{"num_hidden_layers": 11, "hidden_size": 160, "n_experts": 256, "experts_per_token": 8, "d_expert": 32, "d_shared_expert": 0, "hidden_act": "swiglu", "moe_layers": [1, 2, 3, 4, 5, 6, 7, 8, 9, 10], "router_score": "softmax", "normalize_top_k": true, "routed_scale": 2.5, "balance_loss": 0.00433, "balance_bias": false, "init_std_router": 0.0185, "lr_router": 0.00125, "vocab_size": 4096, "norm": "layernorm", "norm_eps": 1e-06, "tie_word_embeddings": true, "optimizer": "soap_variant", "learning_rate": 0.0036, "beta1": 0.95, "beta2": 0.95, "max_grad_norm": 1.0, "batch_tokens": [32768, 65536, 131072, 262144], "max_seq_len": 768, "train_tokens": 555900000, "max_steps": 5284, "dataset": "wikipedia_en"}
Below are experts of layer 2 (counted from 0) of a mixture-of-experts language model. Rows are named router (the router's row for the expert), down (a neuron's output weights, with its number) and show model dimensions 0-159. Each number is 128 + 32 x the weight over its row's rms, rounded and kept within 0 to 255. Numbers have three digits each.
After each expert's rows: a language model's description of what the expert responds to. This comes from a sample of Wikipedia text that the model never trained on.

# expert 34
router:071115097137150148094151172161161109103160094115069112083111102122208073089133114116165193164064103209116169157147137086136120086175133105120143139139115080100128131131132121174150080189141072124156095127077180095103078177100139145160146085105129159103106106155116144081111132110126102117174130098147120074175129161096096070134186114134130145075110128181125116131110122104167131129082137165141168164195078108121173142141170117084190119142148140076122124154137175104153103143096148
down0:148155086184108110099190111145165099092073121067137140112089156126182147124123109119086148109136129148146131110166161197176140090097137165083105112093141069132099163078165171077083115200143139137126136078105137139115154137085173108127103174093102155116125121140092135119136112154159147131118112115147124138161146095135096081144051126135097093131100120063131127142094131148158182102104078085095195193126082122116158163136132143175167156161194151125057149126186124153206109129114096
down1:130131106134209132070101091109138157108112156110173105144135124076093127204083143121152122114114151115129133116167174095107139137143101077159112168111146180139096108120126075129181109124098135124128152119163111118149171121088143132127089133192117188161085120178098140146153083148107146141169098152084174124115176113186116131081132118142134189101114103165137152127067105140159102050115179091138096199067117102123118106136201202152132085085088105198156099081102105118092137141161108
down2:120117077097143128100114094184115115126109124123112095162133056143166115109140120143096115092111016132121154096177155115127129149093142128156119095124126127168059039102111127087110144163117076100154127183122084146090124146162100166121163201121153149061151134091175143184170136160086186137135143126117153170181120131092151179148164116179057113148112128119151137139140189127154097098149130135077180123099111164071166093108141131133104132195107162111163144134101092173127141089139158
down3:116144143155117112069168141144151092131117113081122109144114087151116136175088169158178128137084132146142123111170102115120098060111157117198118155156138120143117138107125081121125137107155186064167152247112163106161122127106164145063150143106091202146132118184172160124099127120133085125153122145090099075080215131161161140081106145063086100122137128117124148087145134146133157106089072115175169119141108133125163144135097171066121108144147092175123054128116103102091167133156156
down4:087083156110123157199092201152116120175140072128162120061161145086142143115166152126100111131122143151035125094147115114153107141092169208083135136079169144125111094064137139094178138153099158095036120110110151133146162094132084155104179118148124090097160113131125121179156108172126140132096117101095146029168084164149151107130099102141156129119137133138074156166148087170087129164110127134154143150122193095146130136114185140122093116161139097083164135150163091157119158100131121
down5:148097146109163143102155118150170119135151081175171086167086114114087140100113120137130164102129091110119210121150145155141151156169119086096127154077129051139100174101102115087139178082142107079011121073144133137141090192106144165162110153045132107137146111124117072136183142072086120160170156109076110151163157166163088137178164141128153112162148155096147148123139125158114117140094088116131124127129116113172124191115116135176079181137104147066156128100134101116098150118144075
down6:094176135155153118134105161097114149113106105168154137137119085130124105113051169111051114102086102169141120165102037085134086101162135135122147157142080091127177174151180209159139131166140074134175130126123149120030123116138140150182096143121178058123056133096096113120137096155125118131146162164136114131148148111157101136090157126128113119090126110143178127148135082088119112168213082101138112144141166123140126168132114164073156103107186171115182147113109127122112147187142087
down7:158156132082098084185171159116104139075142137158156143133113132170105126113108120099091137075114108160084185140165118070099161111130133166087130151174179121166140127118135135111115121126104146144070143159163119097135115156139106163121082132111068173116129123113153162091109163168126103086096111167122133104086134127089120116129158159142093190165144110111110085160162142108152056146051175051125134171142106129246136109123133129136118103098063099196155077128105101136107204184143144
down8:042093155123138091127135114125064178084100136094165152141060164045134135106156149135062098109112137132130144122130052166136101165118091171076130130161115174111121100100174194104170084127127151142063133095175134148128118170128120144122147097164160137088095141134110117176103072116120112136098166037062165152145183130178149126117132095080092128133175097128102173113176132152190134145136125084165121103160142120188164152128121104106147149135107134123155115146127144141147090072150168
What it handles: Word-start stems. First piece of a content word after a, the or was, such as char-ity, ide-as, exper-, incre-, dec-, subsequ-ently.

# expert 25
router:179092097132098129088084150161108104201164200179124119116113104150134119126068198123183084132178160114136092144122111131127100117125095172132134129096153151159131107107128170173101095114193159140106091169166075117136062114132156152138137118201128159141088088168133078168076111156169080165142104112151101149141090084131145178128207175171126101086145152153147120137155091124108140066085149134114106155158119130119093090140135110185106072127108107068105075147151113105121075125147158
down0:108104169208119123159154129102194145147107162155075069182143181091085102133112081163111137154089133115154145085158141157136117160093147164144184151089105077118134136141078126120132143132157117136147114110142115121148132144137095095168142134113110103074115088106120144107106087145106081088076051152113144104150142133143154153140169170155075049087226124115107121149150177163126148141128168120120157127173093117127154149142106133162086154126148092056065140080159176079175172107104179
down1:162109192070121094080152170092117181137169101112126132122110115140152088148154082115120092080179124118138096151167108120101152133101131118080150132118126099061100160133077125075120073174138095166161075144128154146136071139183166130097144167164079124158079141191152116108130161150172077134143118087125132143111077080149167143085126213090126138119069155049161144084111156126152097149118160105109154137129103171173150131140200113204157116166090115112112125146119114145121127107167176
down2:119154094219118160045134146111107108114180133177108097158091189181198188123134123122080096123153112134110099088124146166153113118155130139111137171088133132081107076043139120073156105150155101116106108206190169162142057146140124082097130057117131143114149144139192134167136122116099141109119147103166180118107146122068136113137135109103127092119114078107166163164118118091120165089090107145097140140140144165134092128167145072127124169083102120116126131101171177116098145185143139
down3:121174106145103121133126192153139171110105174109130126137124124143081098107128138121169133102154130113121117120147107141131076130121091156171173129122102099102158130122131109124218038133126090108043159156130104133144209050131134082124118140145096137080149105154148160109132129149152087093139172091140152144133099087111175132118137194133104179136160163202159116156110098160110157159204132042121117171156101117127143092114159114096131055148098153088105107129094156192120065072129111
down4:160114139112080160105063185154117122111114132101118185129095124166155190162099089132106139152152090126182168137130181149115110151126162121159137154148122199143098132094147119168157105119179118171122098141070123135207153137098105134077140132150161105103143062125088142121071188163167182072121186090123094139110151137156105089119153102157066109107130119129051129067100099102141130153172080117115095126185131076065147132139100173137128147110163143072150096111112141091156166075121159
down5:057159132146071209155097138164122089120157094086057090140160105098099142134105143154163085120174084174088138086183110166150110123087096116121098076095124058127166173145155120117198195159141102135108109121093082167169114083154125083189182144107134142074174161135129179140102100139112183138109134119117189168160086145111102083105104170098103116145159135135107171131116165130165146150151144188126091102131113166063108108097138112123139110140119149144109137147104107171135131105157176
down6:106078098072159147044128120160115117191145179166128094087172092173126147111122138158154101107133102142130108176094120097133146169178150152142117136124103148190126130170167121151086119123123164185105100092105200133047117127064115115148126057137101130144110137087112090140125150196067141137151173192185101126076164099148154143124141186153099142096123114114095127077135134148089153104143148082110118125111124114120100043111092131193123096164162124124170140113116150165139079151108178
down7:172146214084132098129079145081145144085126181119163109116105136088089157161094156132121135096044182148140094128162144127116174108099135138125099134115128120158126113132088109140067165109133132135080147084150157151191103135137077106106123146193115150152114131132120150168170132165096111142047161171144085145164131141180054079091118138079143192117126120078144100125166076146111134147088107078127130127105122047154115122122121116138178155126162140163178100091134158124140157091200067
down8:121172080104157160146106188106129175112132119131131123121126126081096097101162105115108154127131146133109159164127113073163156099095161122137175142167100177086103128082164097181100136105140118156136151140112136101050145165099192061108093039135176032128072089091114091129117152120138118133158151160110114147141154173136186103126132124130157175151145129091151074097114077152147094130144131128094162089120106136107153197137110086099154144140184139140162132085107189167077176177113185
What it handles: Infobox field separators. Colons, dashes and bullets in infobox lines such as Country:, Province:, Born, Coordinates, plus digits inside degree-minute-second coordinates.

# expert 51
router:106171111155151105118133162154149101125123127144099143116125091179125088139128095151141120117084099137140077106091203087167178118151144096135134123168094074101146129153155132155135098155145162097000184081136133103133148111187155179141107150086106114071085166181132133110141106114111120091126205140167157108136131176092119065142161167083156098122113165161092161079143083079105114156170155144148058147099137158105154097089133191142110093144159094127138121099152124139196141118092139
down0:173077173147096146074169108119172117133148073148103123184131114145135171168158138116167065181095177118084129083138089106114137107145175090088138139142101069163098139204180117164153176135147135143138145076180176125117148165108116118176105144139139139081123141121120057075099122132137114134108123072117164114158076206215152117075075175124145095098093105127124156134115134103158035109096135156085179124144133159126115120118138150104145161145113164140142141134084094117127119084104117
down1:119133143086091092106108167099168109180150143110171119132147142093115185141149061134137168192133170137129124190130118109145130129114136127122160170089156155144135065171171165153096130136146047139152099128138121154165112166099125089114110143212122191145153102125097078193117121094072139156086099104142099128123096119144127178149099145094100155128205093097065102115116126070170124089074182110134138096117157081121143070128115042128093124131132139176085114155113129170166117083165111
down2:099133121196099135154124105179099177133156077113155134091145169125097139121120141079164138184112071120176106153137099170095140132089136123121099189115099117130146135097096089097104152119096097103164117158101106147150126130091110086167139063103178156179143131148080093135117152147151093152146156088109093130074128131137151199122183148141156102178173158139084136061070116116114138109182152128129155085151124151186096145136092140124184066142045150074128108119206169137064150135132164
down3:084113117071142172131137082155140098108094090090149119072138098139054180122122155198165108099189103080111091125157128097109137146162094120093116166154089113182127159101151185144088141129160102185083183100170136068180104117113103091169108132083081098171170121154148175140142128147148074073166080166067112097122114109118137130115108103168140130137143113118162121150125145120155038161114127153143113108152128120168140124201178122179102148134092141145120144129090173072120118149178146
down4:117168123184212073081109057137148137115100090152136123108191146090144124145118104126126148060126087109128100149169088076192093154158107152194111100127108130081174112090143097135132128107126180079098161123165132127166137141142164091136156103167057046159062189077082149135097119069140088172106123126101108110147116160207160131131107104149137142176136118156146114176151125093091108118162087149135115117126120132131086103090163200111157148126099107122137181125125148143123152122161120
down5:140139095125108175049120134138170180107086138111136160153114089165175135088166151136076154102074135093164117171084092123092125110129130140129171122127150072077175131094130111123128186162173133136110066120136096097114158116116142161173108093153181158140094156132186167123143115144141073147202155196131120142164147193156101068169128178083077149086135180070079098142137083084147114125135115120134162160143158084082173099093114119116135136140127143130128133091047147161095125106092119
down6:118134112165077168108113084161118130086152184137184173139124127098144158098165202096091087102118104120131111151092150174049080168135127106130127065124134123176065147144180121185117166131121105127148078133070142109124141138187039132087114126135146102097141180125162130146126138148109096154125112148155141118172104120080159131138128167102203166187113169086093142144103164101091126163085181083164144102133137173191156168120120173088089147121135147113130111136151093106096139065136089
down7:117176129141145099168102129126187147045086111169184159122134145108053116104138125144078089160102127137108150112102088160117133133100145096164155140106105114151141134131112120142071151131162118144155146078117139077146173119097138076130148108014137130074051107116051133108130144147161126147086169093121150136147071127115097146125111152129115189138122221179152116126094105151158108101131137116124139088149103159172111133160142140164145154163105124084124171170167058178206154142095121
down8:129115220167104090128118140153136115123133179170145138158161109121136147103116095123102088112101127165128126131123068079126118198132129064039116080156169111142182074184112189113133159137106131127098149109112126117083154153145142066207149142199115138138119124095128156129098136134086205154128187135094102135120148129070095095140089104124108098168145123148096162155135115140179113163115137119148154080112120110127103068097189141130141165200078165115131078101089170155130088098127098
What it handles: Table numbers, ring suffix. Leading digits of numbers in table cells, plus suffixes like ring in Recurring and starring, er, ur.

# expert 49
router:103155154131175161137126146082163093124107149138144063129135173105114144104145161147138066089132087100062128179167127166152145146180145152133122090154138119170095166162162131172106112180177127132121104137152150106166112147093137088125141077094112122153113110062093146075134153131123112105128129113112173177069133133158160120109102128139097191101141063168168101123117220166137169132071114145159132086174162180127142108093125083068153144118089103145113122093100057120068070173070135
down0:078123071186174125127160149166128149129125138113109086155205102107145111127108085083082149101185110205066156143123152184156133108163122168121199158116104087125130122129062139142170155077173144125073087141070090119098089142208142143118129160073106134159075163101163087162099133160129183103170135139132109121136101132078090097164160164098065119095123134155151132107106137171155113093185172130120136152138097074122091138092125129098129181143133085103144154128147119139113128078169142
down1:052108160125085196118123150076114147082129095118088115139104128088087082094160121119124084057141161145051125163166131170085114145128080134190139135140137151094041127188110139200110141101110128136076090123134176128152100141140111147083132108147126154155098137121104091088151100145134092093185157133163132128173140161118129135122170122178145117133155129176089181138210145161122157172105134122178166155128136104111188155113115137129076097158109101140118120103107129111137147066221115
down2:110186094182157115132132123189096176156100183179125127067175194166137161119154134141087128164103119116146094131128119158139098160127117116086088172148162132107127118135176063121142128104129146093109138213110109076134184154171129103136144115131083168111137107143079089096125107150115081113074144073189182102137168177145177166150156131121139107130125168156081103118109130097164183081150111088126080090078094150157116067120120115071177144111085086141141104128070112129107170088109116
down3:117161129150113122137106139133082132121141184114152119147183182083115066076144085114062145143104087141168139081132159176117124143163133175073133086094147137157147166121133092134163113124150113049104142073167084126114105111144116139100137092182108128112090095160143108158163082179192176166105134132171178111100206155168095123149155103111084141122122132139143174142119095182166170105130124155190137124075154125171144104105131113092115096143136124096183103054138077114163093057128090
down4:112108102119050080136175090173126092058061111092086132109133122149112119169111108078185062124106151144170153125183186142167103149128112099161107209169179142127057148097126113124168140147116114126085146185137127136110139164125088103143091177134149136102112125128077199106167162126076101163160091121139171159086131102131124173133135158138139131116103148090113190076093136172126159139098122145054153146117096057143157146119164127177150114117121118099122096134103104150184107104111167
down5:115107082078079132073125080165074149129155111139182179112077150126096111084171096170126123138096085112148107105158142164105151126113136167161151093166098118138106173112114150138146136159110136080108167118118152152109134130134202134111121149129122130164142200112180175122185162103216102056071131156137130073151156083149137129055080090106045126112127139153129180137146114106122128063136160137146110146145118111125056109116136146141178067094133160155118135184161123143117137140063157
down6:162157148157141148113166160106193118118125095169105048111200093113080162126133176152131126115123117101094163117125180122105175122125144086031133134139122134136151192077115146160060098130123121125088153156186119147121116081083141141149118128075153071128089083110131167117199117132135120193166089169106100102160113143129142121145061063163121142098158101111094112157107088123121132088144119111122137118190128117090161162070141166130132133075124096166118167119130127201121141153174190
down7:086147201133092109136121148088097155182057158131107157145141142161188090105160107127105138134139103125087081108147195092198122191168109143126187082115143145100130123086171113161141129115110134155044112166098127061113118138136141186106106122105104141111095113135143136100137202127116097114165089083179160179112133121147157096155151076125163151141123161128053134095066127171145092137164088134120131169173208189154130121077126114100116121142077104151136141097116150149112105098092103
down8:109137157141099093123172126148179150179109084178167091141160137097168092163084109134121104139147124175135139109135129082163123113088117107113149195057145124092138122101107130119089091119127099204078106104194129094142130159141126148141142100183131098148124140123157087119108124123097127132133136121061138156149091118167173112179156089142165136155059109090097149194141106161068090131125077144077116167138140211099102131116140157147097097118082109155128123145153191048079143220135123
What it handles: Measurement numbers. Digits in numbers with units, dates and statistics, such as km², 1,875, the at in "died at the age of", degree signs.

# expert 10
router:177156122112118122136098193126114136107177089141110097173111188118166113107155090114092141092126168150126137132145176110113108119169159142156143153125180124111137117153088097132175121100138122126148177135072158120152121163082136058158128127148180104131093068095097100169147173114078089098087120104146074137122101153123084095088175078060189154138121128175165101136133126177085108095130128114074187188106072096159099093124141154133103151165149123037143116181129145085186134096143074
down0:144125089104129144078098111122191116173171161148088091080155087165147126184183143139119105122187107118138050103120141108124120204094099098105136141199097130126138119162165134117069101186081105194127122100131186132106150154119173130121166131101163084112081178123179109103123084170140111118173121181172092146129134127125094100112110143150099146138107084147161149173096073133146114126166151137147112138168100109151060147108116137122121085111131126181132126093141147066103141033095183
down1:136137056093138143125165114106147121112110175117095141162134088122099112109078156129120137129141146122149135174176095098127112131146176077128142126157178093151137156058116166163125128148155075098181097086139109104135209131088120101168155147166062134146127101124100095044073087171151113156125088126148121132140112099138127211118147160182161106139209109111092110180118122076164087082117148153084129089102196148180124169087197134173135100141091120132120149090149123099181097121136116
down2:142109175113155147113097129136131130106149157092152127127140053063152095111130081124146075102154157116148170103118081152103074114099139139128193091056171101076133172137139159105163149124152167098137099135170146045106111189108124152129125157160115147129118099153126097075125119111167085112159187107145151167173123129072105122053168136084126068132187082120083141118130104161133136127118155045112161147145176171190098157153154168159164186141151072125121132122125143116154132087123074
down3:179140100153094087077146109170104106081192159139145093135151132133083166117134148161132088087166134062127151134065182155152162150101126155129108103100127172166130088133057138150105104127100087183131051133133217141156123107164164054154127121135110168103135168088135106099154161141094167105087115134121141060125102154113077144091094098157097145153111166093100098145167121126118181169178121124167148152164060137127096147181135086169104087127148160078144169122106125100154158117109155
down4:121168089107052081110134123117144132151103123134123123172211140168113116121112113156150130127114169163132110107125189141179103183157157133158099119219186108095117148080127100049101151150152142199112133152090126167091154138080065162161125125080138169129157091106153100073116144159136191112109162114125100154096124039146125079104150106117072155109094162092115102151096155143088123136109131173142138163075090090153111095119168105071134139169141141090126177159126165102131153093102131
down5:157164146090123108136134137161140117137095137143094159178083113184120081140109149188127144106120165164097125064147153147076113129152116143066072107151156137128056110128123112121137099108129132055120182116109144234114140150138101154183159131112124107132089095147045111119104136111107137111068108154142119187121185103084162087131198131168133094145128092101130149152159099152105125124189185195126192127136080110093090147185179139124090141175106104076136144110131123097141120140140074
down6:150138172119111114138113115106122132087113180152078125149140071106129121059055147097177131101119116202067163084089157132134149171132164118141077143155106191143136117121101146155108113095145201169170174147172114088170176110133122137091139133107142091107133104131139174128093144108134178109153130158150096187114153129094118103071161173154119158168098099120119094121151094160144145074104102142118062106095194171072142145167090109112072180093114140121181172095079159165103165086115123
down7:115128115135122141140158105155152153088177092098096150202156127156142112114112134160122154146117073138172093165154139107133112127112134067124169186096119160163126128165073106109131133180131105076089104138139100075129125155102170089109106139114153154095108087073119153177145145178099085121127075104036130127128144101113165169179144141121169102121069132157135180121213161078137164127156150122154186099100080119135144100076119092129106154097111109145106086133158182158118128057160222
down8:137083104158147131125101053093072169099076164121124097126127110152096141168099155085088152114116134119090164109096105093180088163169143118145086158134121154120145131092166121171183122107167108159091119134125135155134167099133194144134181083120149181134126162145152145137114141112140151168156129132164052081121110167178150087117079113113158169126151115167178085176072132086126094119078195077129111134098151139141135179115119096086124075141068184157154146089143105107040144172165107
What it handles: Common topic nouns. Head nouns for works, institutions and fields after the or a, such as film, album, government, law, station, track.

# expert 27
router:117164143157129144114141182145136168145168140174139144096177150099137157168057118125160154091161145143134073170118133127128151102102114150131123076132098150166111161156152089099156097102119089124000155115128153083182111091168149129149106116147072113145137166085101074105080113130156108175079147178101102150146134161103110098111125141028144153085106123117136096190176146165142143178082099065131123160156125093164125107148114073157124118157129116097093083154117126140098151166122149
down0:081085095142095154140120152145117122150140113156117153183107097143138131124188126146126097167134131148175098163131099161171164139177071141121163202129094089198088095097111131180124172098142149117084103103154130118139140166121083159109113121160104089110161135023092176113128146133141142119122117125165142137105133087122055101075179181148063115139101152134119133175133123143156112115177124185191134055146153081154121102162122066164084121152062125119124104118116088109147096100087191
down1:149101180145149113120128107137161118113177178082134122170106151104119112161119188111103110186101123085135151130179092096112127155195139079113149139193118154139130082090151080135089154109143073208142099161142140042108146106134126106147110066127108156180133164140099171109097061188099134132096066148136137101169130097141093112157205108146116130121098112141129162078184140102182158097149126110153109082104148101130076124113115067128156114113168140170148087128094078130186187149113129
down2:144144155127098148128174140129110084150099141141157143214095135144138120152164105166102081112134151181116059171074087109103139147171079120115143124168115140114177148073141135126095190132139080136102074113157156148150110124140184185077101134149135130190116110137136069179123070148155132136140125091208092171096130172085167106154114062107148121081152128082135137142176107168122094131133127093141109182169156101135160131100102143103134112164076099153176082063142129083123110082152067
down3:111120177104115155080124153158077128182115101123145218158103153066110143144114124128126072100135216149210107120118146094100155122174121167153114103138128104128108153097110097128106109135071168094129138116157114114149134134199163159094105140039100167124106088074187090091155160082115116143106173126126071126131127143140156157140074133117170141106158162166120135128137158149118115139106107093180102107150141121101157166130058152111098102177086190190164115119119095180135103121131062
down4:112132134114082079160108225097187102131102103120148142075160118167150181112166081118143143195143121139102168125136141139151059107131114118109148154106164113103068164159126126120209125125151161173033094147141221135108078112138139165116130134136105088104117104152114144102177139127107097220118128139147140119049114116106146135100105071201162119123099125158135123180180105123119106125122115143110123181114099118140040115124110100092130106126138128130107137150113182131152111147072122
down5:124152171095171111094158130119074050137084148153117153170143143170157086150172137088180100174148125130118112154231121165152108135231102194126044148144093121167149208162141089076149098131104156113090120119130115105086133136152109141094098084109094165154118148116151121159156172126123158118102124111116106163077158101142112118124156152145098103154183092120060169108087104177125120088173120124126093132115082066131127131127153118123099140101105180129131100180108127140164088100103139
down6:157145099104132201147134095091144175104090147114104143137147133126121104113079119093092093110122142091177127111154139060128147132082151180152112103138176167126199115080106141165113132141104129151101137150076108164082113163146086169132152115133122135113135109047129136088078106140143152144194129167132131164141172080108118100151136149098106129134071183083070147085085095143177171207175103096145170183198109061118121105123069155104109175095169078163154151122103143169144104139127133
down7:157067098098124088156168121159140156173100144132175067133153065137108117159130134077089112081171129165186116145127099147103143140164169080105158132086141069177160193113107110113135143136138177179109136124133140224148154099104143108135112100089124101123077147076162197174162108109169156171129106071133137102125149149109111142187148113100130147078138121130178151131133072113149102026159097118077106127071124129095136105182158110156097121115106101121146149168067154161150120134117141
down8:061164149179141158055122123158081120103109144126104069109111162118170080071117118119142108111086133193145132169144092068123148120158145095131177192127145158128149159154181155118097160135108129141124095121155123103103173158093137066112120130113108109128173085101166182094128126147084151093089104107109089104087083080154171143160126106136181080128180085155113174114139085128076142173135120079096164179196148160121158064149157085142135091165182161155110175138116094131152119163143137
What it handles: Final digits of years. Last digit of four-digit years and other numbers in dates, tables and ranges, such as 201-4, 199-3, 188-0.

# expert 36
router:171179078085196164108124157159151165106087106127096168143140079157171111146126122083136159159074118135108070149174166079110129135149098122120147145157094139103145131175129156050131075134135126057135121132085129055098153153103096157121069164121074193162155105166089134124105186144160142119187108166153105130165156109098097179092086143116152149132134177086119176100114056150113125107114120168098115140144115151110193131093096138066066118110128114107153099181115149140169110149123130
down0:141136127155100160110126158102137101145138118090073112154131090187117073164058178196100147129112137124133127078123189188133121181146167126116119111141098096100114050166158129106163145133156144100113072111110134077113101174209129059162102141095139098150152139133104157163136147157090127137237098135158139150102155144097093143094135099159108153131110121109158128162079102144130151190099106104155066155091158082196112121124060147109118083121132130078120134109150108176148149141137181
down1:145165175146139120107149147115157145197163175126150157112176098134142123111128093173149178103145124095102110112112123087105115141110137090131104119083090161165046201080158148100159099147116176108135142169166132151160109099135048089193092110161108091095094111123125110147205110124127187095113111112131126100121104146154046120134113156088146121144132167147140129155159206093107133094142107095085125129140096099081155105170161083083099152178135151087067162182174122068103096119121155
down2:138175195121128145099115074166139163167123137114123188119132145107135154178104115154154138130130117103135153182120057222115078100113145151143101109145151170192123118076192128103106149108133146125129133079143143159143175118168107123093120141127180080117109028146098082127094073100157117173078160132123127159123122140097212134123120099119092150097127140134063117149103155151166131131156154093116168130144141114107107105155113068190119127173065138076125116124144032087121113121102155
down3:074106130129216128086156108178149082103121120075178124142112106107143139160095145115092127137101102107115115103120141164149177145082113086178146212163131097186118116136088171161127161129112126063157074147103152152124179126057158051128118107131154120091134105090138103173148136126139127101121161078145183123157128104099102131132087157144145135187127127133151144123073126101134143139183086121155142120190100072081084092115058163130196131087129178116085140124133165148171156119183100
down4:143083191115156203189165140133101148167164073163098158096094117163122127150141082129136155065109139135177156075113173143112073156088062121092095111092159126150166170136136184151169132128118130129105136066123105036149150113125136161127167169134153128122143084113116138196132076159134123149114120142103068140093097124074111113073106118138139157069170169130137190190132123167119115104091113164093141125139114121095136129083112110141088147088135077098091169142188152162163135122160092
down5:137084113129121150178160093079161103131059075134168142116096152116173145104193112098125161165115174109105107102077132134129122108061090122132120081138147135217148100110153091148115123190115124216136132190087146119126120148116105206099123082116156209118165154128103153084111128104127131147135109094143105085119169178116152123159149135111122088136202171136163134102100115132134169168150163163175117136108116125126086073106141111080125089119111108076121132065178145102118146105190077
down6:068172085098119128192129038142113124151156096159172141124154126082122077171097155153160167106098147129130139144161042178179105093141155168118108105107129151138173095098099109089095190170147118171157125108155129128105107156082135121079125154188122105148157116189120095076156126082082142139097139065092091094113135161176167122088117192156075126098085133110139082167123113146157164136118158076135181079071092160116151130119131152136148175150161124106159132127095134087146119160150108
down7:094115094147074160142127082150158147154112146089100101144104102141082082144115175126096120102108115166175124116158138129137089131160107159127125088143141123131088103086113146114093164152100131066084124151087118071101097152075093135084120124118127187159146159160185190132128162143081176114146139138113165113149151123133108125117088115081189145106143158094120127112169150230187127141078168179119117191218138075097192149083080156120134116128138143174182111112070172092147115120103098
down8:154102127134090133114082152125141096121128116068115154136085171115159139131054111112143119170075182070100138175092140129146136162169110106110136195134094143076097139161094154116110180117167095178152104131093125122149101137180089113167148091081162195176137138138113139151154149101109134130145108144138139038128184148078110167151145169140079162103156147087095080117180090150137161127091139181100147153088093114144101046107084164152114060162184180139135155131114137137154168127086098
What it handles: Pieces after articles. Word or piece following "the" or "an", including re in there, at in theatricalized, and nouns like film, novel, world.

# expert 26
router:145120106139168125144148173140127080131151158182117114150135140127064147112124150159143139110128146117160060089111119163112119110115128094155141133146143116130084095139180163146120122096143097113187099154112150106172063121136149116107157056146113138085075164093119047148131114108096177171173117108155163069138095147100148162157155180111083060120175172189158143159069153088176087111132115136055148154152163081070121094127103078117138108067151083113160156153186155126114097187126159
down0:144165151079095163105121111144156122127154115170078133152119120121081156123098033116129092124074202141112151152159158156111160165073193127064153081074101134124206147094138121143132142088148156117083124115078146131123103127114095168099123156099133154117116108087141134104106127156100156149067172178138077138145093143162109111154130155178133116159181119149149130201053142105148142103080138126086128133138129112111108050129201116194154097105128143122192080123114126112173155148156088
down1:143105154118079050147127136107080103168156113094129128088129171132119119089093106112174132157166168149162164097131109141118121154155115158147165117134114115153143148148061162121144121154122160119144188140094118066074139187153123087124139152109136133101143026153109102082048119233105097094146152108150165135163132117122132126160117142143149113131148175160147065074085137194099132130188179133147170134098081169104117108139121158130134138135106105138219089070121084129138100155099095
down2:181124144105144071139091139130100110097128121106075124147166170154142105006155153117147135144090199108164135145136114135096111136186100117226121148083146130142076154119135121180139093118185138109143132139078083156134035145123173128138110144153146082110149111159164068138093151095161157134121168108109179187131152095128126159104106156170110170123107130126124180133127148131120098049098088148098105112137148140130093161121133072132110170115093107140126066141152112080155180073114142
down3:072087153129133100152128162112079102141126141129129161107123105149158153126058167107158079167146120119113120087132103118069144082144128129080119072234140150141139105115146149128128123132128132143148083115135106116088242103129177129146142151123106138100071184155099110132086131208116128114160087153128138133127123155155157167159159079148106109121133119129106146124117157167171195161125101190149123168162132122085124148122139126089179176122089155129169108016120092126142095084101056
down4:142164165136156091111109158132048160176129128081188147085083110160154126152148170123175192085169110123113173110119086150116101131103079123171178135117149100120094191152101135161116068112098064126144061129130098111147129122040150147121124103134128131214127129131121167190115123153104053113127136153156069150112171154160144130115140101109094142117133162102108138104132146192100074199173113084080099144160153159102066146097122097125116157143165120155118113115153132108097116072148140
down5:136157140081123079095153203147089122114121160165161150092123176107171139122149149172155117143105135168110079186119178150117148108193076127137139147105097196139078116152142136121109069149173162145091118108141138110135099158134096182033170070073155122121158159062172081119158151121110129160138135108169130140113149156048129115102140161134171114091121104099081127128150087156125100112132143077141123163176138112114108110127112145171127164064203073122111128087159100146071136077109126
down6:087128106166100148122140105178062173161164162120094156154115132075053147136122113119157158157119191068148090097101159090155110160155157141134134076193146163127130125171157155176145177157105121138163160082088110082079158103121143130155090132133137105164099124075099123106087083134058103158167135123169121147088137118115164177089093137197179151102171120178109145118089089113142190093149097105104106181179127108123138125181143089130074123122119071112116135145089122079146112152100178
down7:145100132097090134137163174169136106134123164074123082157106084085124103110096129119151178128099079120159084151135155155134141090103122175131120162103171148158124144165123097149134100197105102113115137179053089206090165163161140108127128162096169106163179091147115122082125186115129144111124136121152153088103137109134159089107110107121157155122127165192141066103177125126139146115118153178077150122116123080078166165137081095143130079085146118116137142073072105249175084116144158
down8:094144130112121131137132134088123146151114098092136172069123122114126153110048176151148109143148146151129142188089091114126161144156058143141078118119129117154126128106142061080117092111100136165129134136090149129125101089209142155095132181145156175129124102114103110176078084134130118160073108137116056120078140152133130140126122091103138136073104103203174126138193199190159190156064145131070127131110133123148169133190124114164135164081128128110076075145120156090179197141127106
What it handles: Infobox field labels. Labels and values in infobox or list entries such as Released:, Density:, Species:, Born, Died, plus table spaces and by.